Experts of a small language model: 3059 steps.
Below are experts of layer 4 (counted from 0) of a mixture-of-experts language model. Rows are named router (the router's row for the expert) and show model dimensions 0-191. Each number is 500 + 40 x the weight over its row's rms, rounded and kept within 0 to 999. Numbers have three digits each.
After each expert's rows: a language model's description of what the expert responds to; "gets" lists some tokens that make up at least twice as much of what it gets as of all text. This comes from a sample of Wikipedia text that the model never trained on. Tokens count by the router's weight.

# expert 22
router:460477492555511512460489511501524555490532490504528567416522547518504503453463549468446527554497540499501398530476447446524492532584510444495478531461536523499524547529461451526520565471458572573549500560499461501500474447485504438530461452505462462543508487516500432548479488466513476472514451541450490519521490515529493581574469462466508493545466544516472525466514522476442453547591506500410420484524417447490485469466562563560415445512498503550545511584535515552543515515499464434523497457581467519409457445536537440484465490550544491483493532432519552498508516515482500495
It responds to: Plural suffixes and plural or collective nouns after words like other, these, two, such as -s, -ations, -ities, members, people, children.
gets: "s", "s,", "ers", "es", "ations", "ies"

# expert 18
router:442485517505539481422468546436501551456537483478511572491519522497514464396471510482460558511471524563522433480462444499565554489516505426525461559480577539474524526551488433531524549487482540526529492551527507530505498455492483462545497490498490459609513496559460484492481504476538497463513517520477476539478433475540526553540510456411538459525493595526507535438584456403456492502528512467440505443570455488472499473452522542504446452530528457562551526577519549543522491507522476439508501472554540528482442449543544477479457469506596529520456546467531540502502487555536532552
It responds to: Narrative verbs and the prepositions they govern, usually after a subject or auxiliary, e.g. voted with, secure, taken, focused on.
gets: " with", " in", " as", " by", " to", " from"

# expert 25
router:508487502533522500447496538420530549531582529480499522496501537452528534455417500474487525541440513477507519497536509461525566554527546499439483504459550524457528497506478461559508542407514510507495501527495524506518466516483442459527481509513478447538496516557483453498472509451538488501493550488472414567507441465544519499475465475435591463516428559486596497505565498432485485575505540402442464454542470504446511478442576513549549483582543426547538510532482582547515521512550502378513506510500513524471497468492518536469461453520540520516422526496543490446491456469502585551
It responds to: The word to introducing an infinitive or goal after verbs and nouns, as in failed to qualify, program to establish, also be, would.
gets: " to", " b", " be", " a", " for", " into"

# expert 62
router:468507511507489553500440573436526517482477528446543509477480505507515498426454508494404529553448558505487498548472523499485515567498553418473447591530530585462529507505499462505548571460421538546502504515513413512587464478459478492573461481526462438534511519510433462565436509449552478558543477507482515541539528520499453526504476451439505461531440594494553514476526527405500430526542535469446462431475492437471498467538576547503466483546539461521534518538533520534523559524518487492497464472571492525453472493523555514505507482506530522513460558476562547475519468485565520534
It responds to: Copulas, commas and connectives in definitional prose, such as is, was, are, often, also, and the article after is.
gets: " a", " is", ",", " and", " was", " are"

# expert 63
router:518489494577458532449455487513524557437530532442530561430494544574544484463447534470460565542488522486519448509502460483557502495578561473504486575489530518466520534542473460491506518446452511597474483539501425558536490467480474448531459494516465474516520487497484501498460469496558467532540443530436493529463464495484506560578455488483480466487399538449495542489523549499506465542566543429474450488460384446456453439488558495495432473493490474546497553510549575488519565497498485463494462460565465578425448464513537463482494483515558533529499560468514525476514475505521488579
It responds to: Kinship and role nouns after his/her, and words ending with a comma before a clause, such as daughter, wife, child,.
gets: ",", "s,", "er,", "e,", " son", " father"

# expert 4
router:451475490545558552508467556474539567461528488477486524497487543513456522426482498486431506569432546498491506538427482501571525538496521445498481538547560513530532528546439502525558600469474514573528492526488488549505454472467473493532450491537473467546555482562503485507436501491559503443530482567470490493497483468528524523545440454417561461516509542448530538444519576417487454543482520482439473511486480449501506481491506580589480439566551496534556496565522568531530531506516440424488428481509455549471460457556559521522499494521580510541501561498515521466525457519509556549
It responds to: Degree, quantity and focus words in running prose, such as only, also, not, more, first, such, plus -ly adverb endings.
gets: " only", " first", " not", "ly", " also", " more"

# expert 12
router:479484487518583523408487541440495548466535532475488533434478523596507474436483482466487565527489494540447452481405482504527510511526499431436473521547590550509560586489480501567539582506457518586519501542493445521539470465525497471490444484502459481534558524483484479483496507458486482516558501564465491497481472466460550537539480491464513434560523535486504509455558527418512450558510499494446458442525433485513536485453489559520442481550512477543517539592579534514510496508518463477480473481499474503453477478536554534510476485549581538443497550450533528493484464577475522603
It responds to: Sentence-opening time and discourse words and time nouns, e.g. In, After, During, However, at which time.
gets: " In", " time", "In", " years", " after", " that"

# expert 48
router:446435493485483571504428561430539531529553533463501538496504572507568515447478511452482536583453512494488515502464488509520526521508528433477436539497548548481533522574482439536551548453431497590462495520486486515503460504462488503529479527489482427492545518512409487539449468429548482525507470560425464513502458521538473480496467498488491465476446575497530495464488580442509458548550566406402470480512474448430492454511538531555452411504533429515497548490529553536514523512517466434477461479501479510442480527542553501511479478469554501525514582471532564461523502469516534536
It responds to: The conjunctions and, or, but, plus commas separating list items and digit groups, e.g. men and women, 56,2, groundnuts or.
gets: " and", ",", " or", " but", "s,", " &"

# expert 39
router:531483516500472528463421539417522501472534481463478512468530544483534468421482542482454553522486493543516498507506495496520509518545530447493447586507554596472554557519523463510541523411429546608479483518523456511525490514463448489579509500510450414532543506517422498545475511434536501541538484478369482535521466483555502477558472448490496428495420576520471521484506523470469460503526540429428484455496461445457464460524548498481450451538553407555519559500512551534508501514503481490501427485535509566455436507533534502454481487507525534512494506475518502448499492487548504570
It responds to: Commas, semicolons, pipes and and that follow a name in lists of people or titles, such as Khan, or Rhythm and.
gets: " and", " |", ",", ";", ":", "."

# expert 26
router:459469519491533528473475545424527540440564484445463555475519512523546569460502521468495504566486528575544482484495510466556573534531517461482452539502592535493541543578471425529504516470469524554491493511457469526525490514470468442524472494489491478578518476519428516506487492453552459459543522462499499554491457494522526496478477461406534423520482551511523528478567472421456492524519531436473523463541486446515485478444524560507478457505507410523510557498518533508511529561510458465536484458573538551502396455518544541480465438539565524575457571460548487500469452532507527611
It responds to: Prepositions following nouns or verbs in biographical prose, such as in, of, for, with; e.g. University of X for one year.
gets: " in", " of", " for", " on", " from", " with"

# expert 31
router:423425507510571523448498545504510561463509545507494612447511570529531490489502604453458539498503507496444467560479440479518525563573507490481525532450565519467506496526512477475550593498479551540570497546446444493506422453465511443574498424502454449594505502524534445516519489458519471478553486529468479523536432501540493537575498471490489511515485563496497533466534530491489492527531538440458450508497483484508486477505523556501414470490527494521546536560542526544523503489488462447528492459575478567433480435545524487420469486556545508548484490414536554481491458532516509503
It responds to: Closing suffix pieces completing common words, such as -ation, -ity, -ing, -ious, -ful, e.g. cutsc-ene, blockb-uster, specification.
gets: "ing", "s", "ed", "ation", "y", "ic"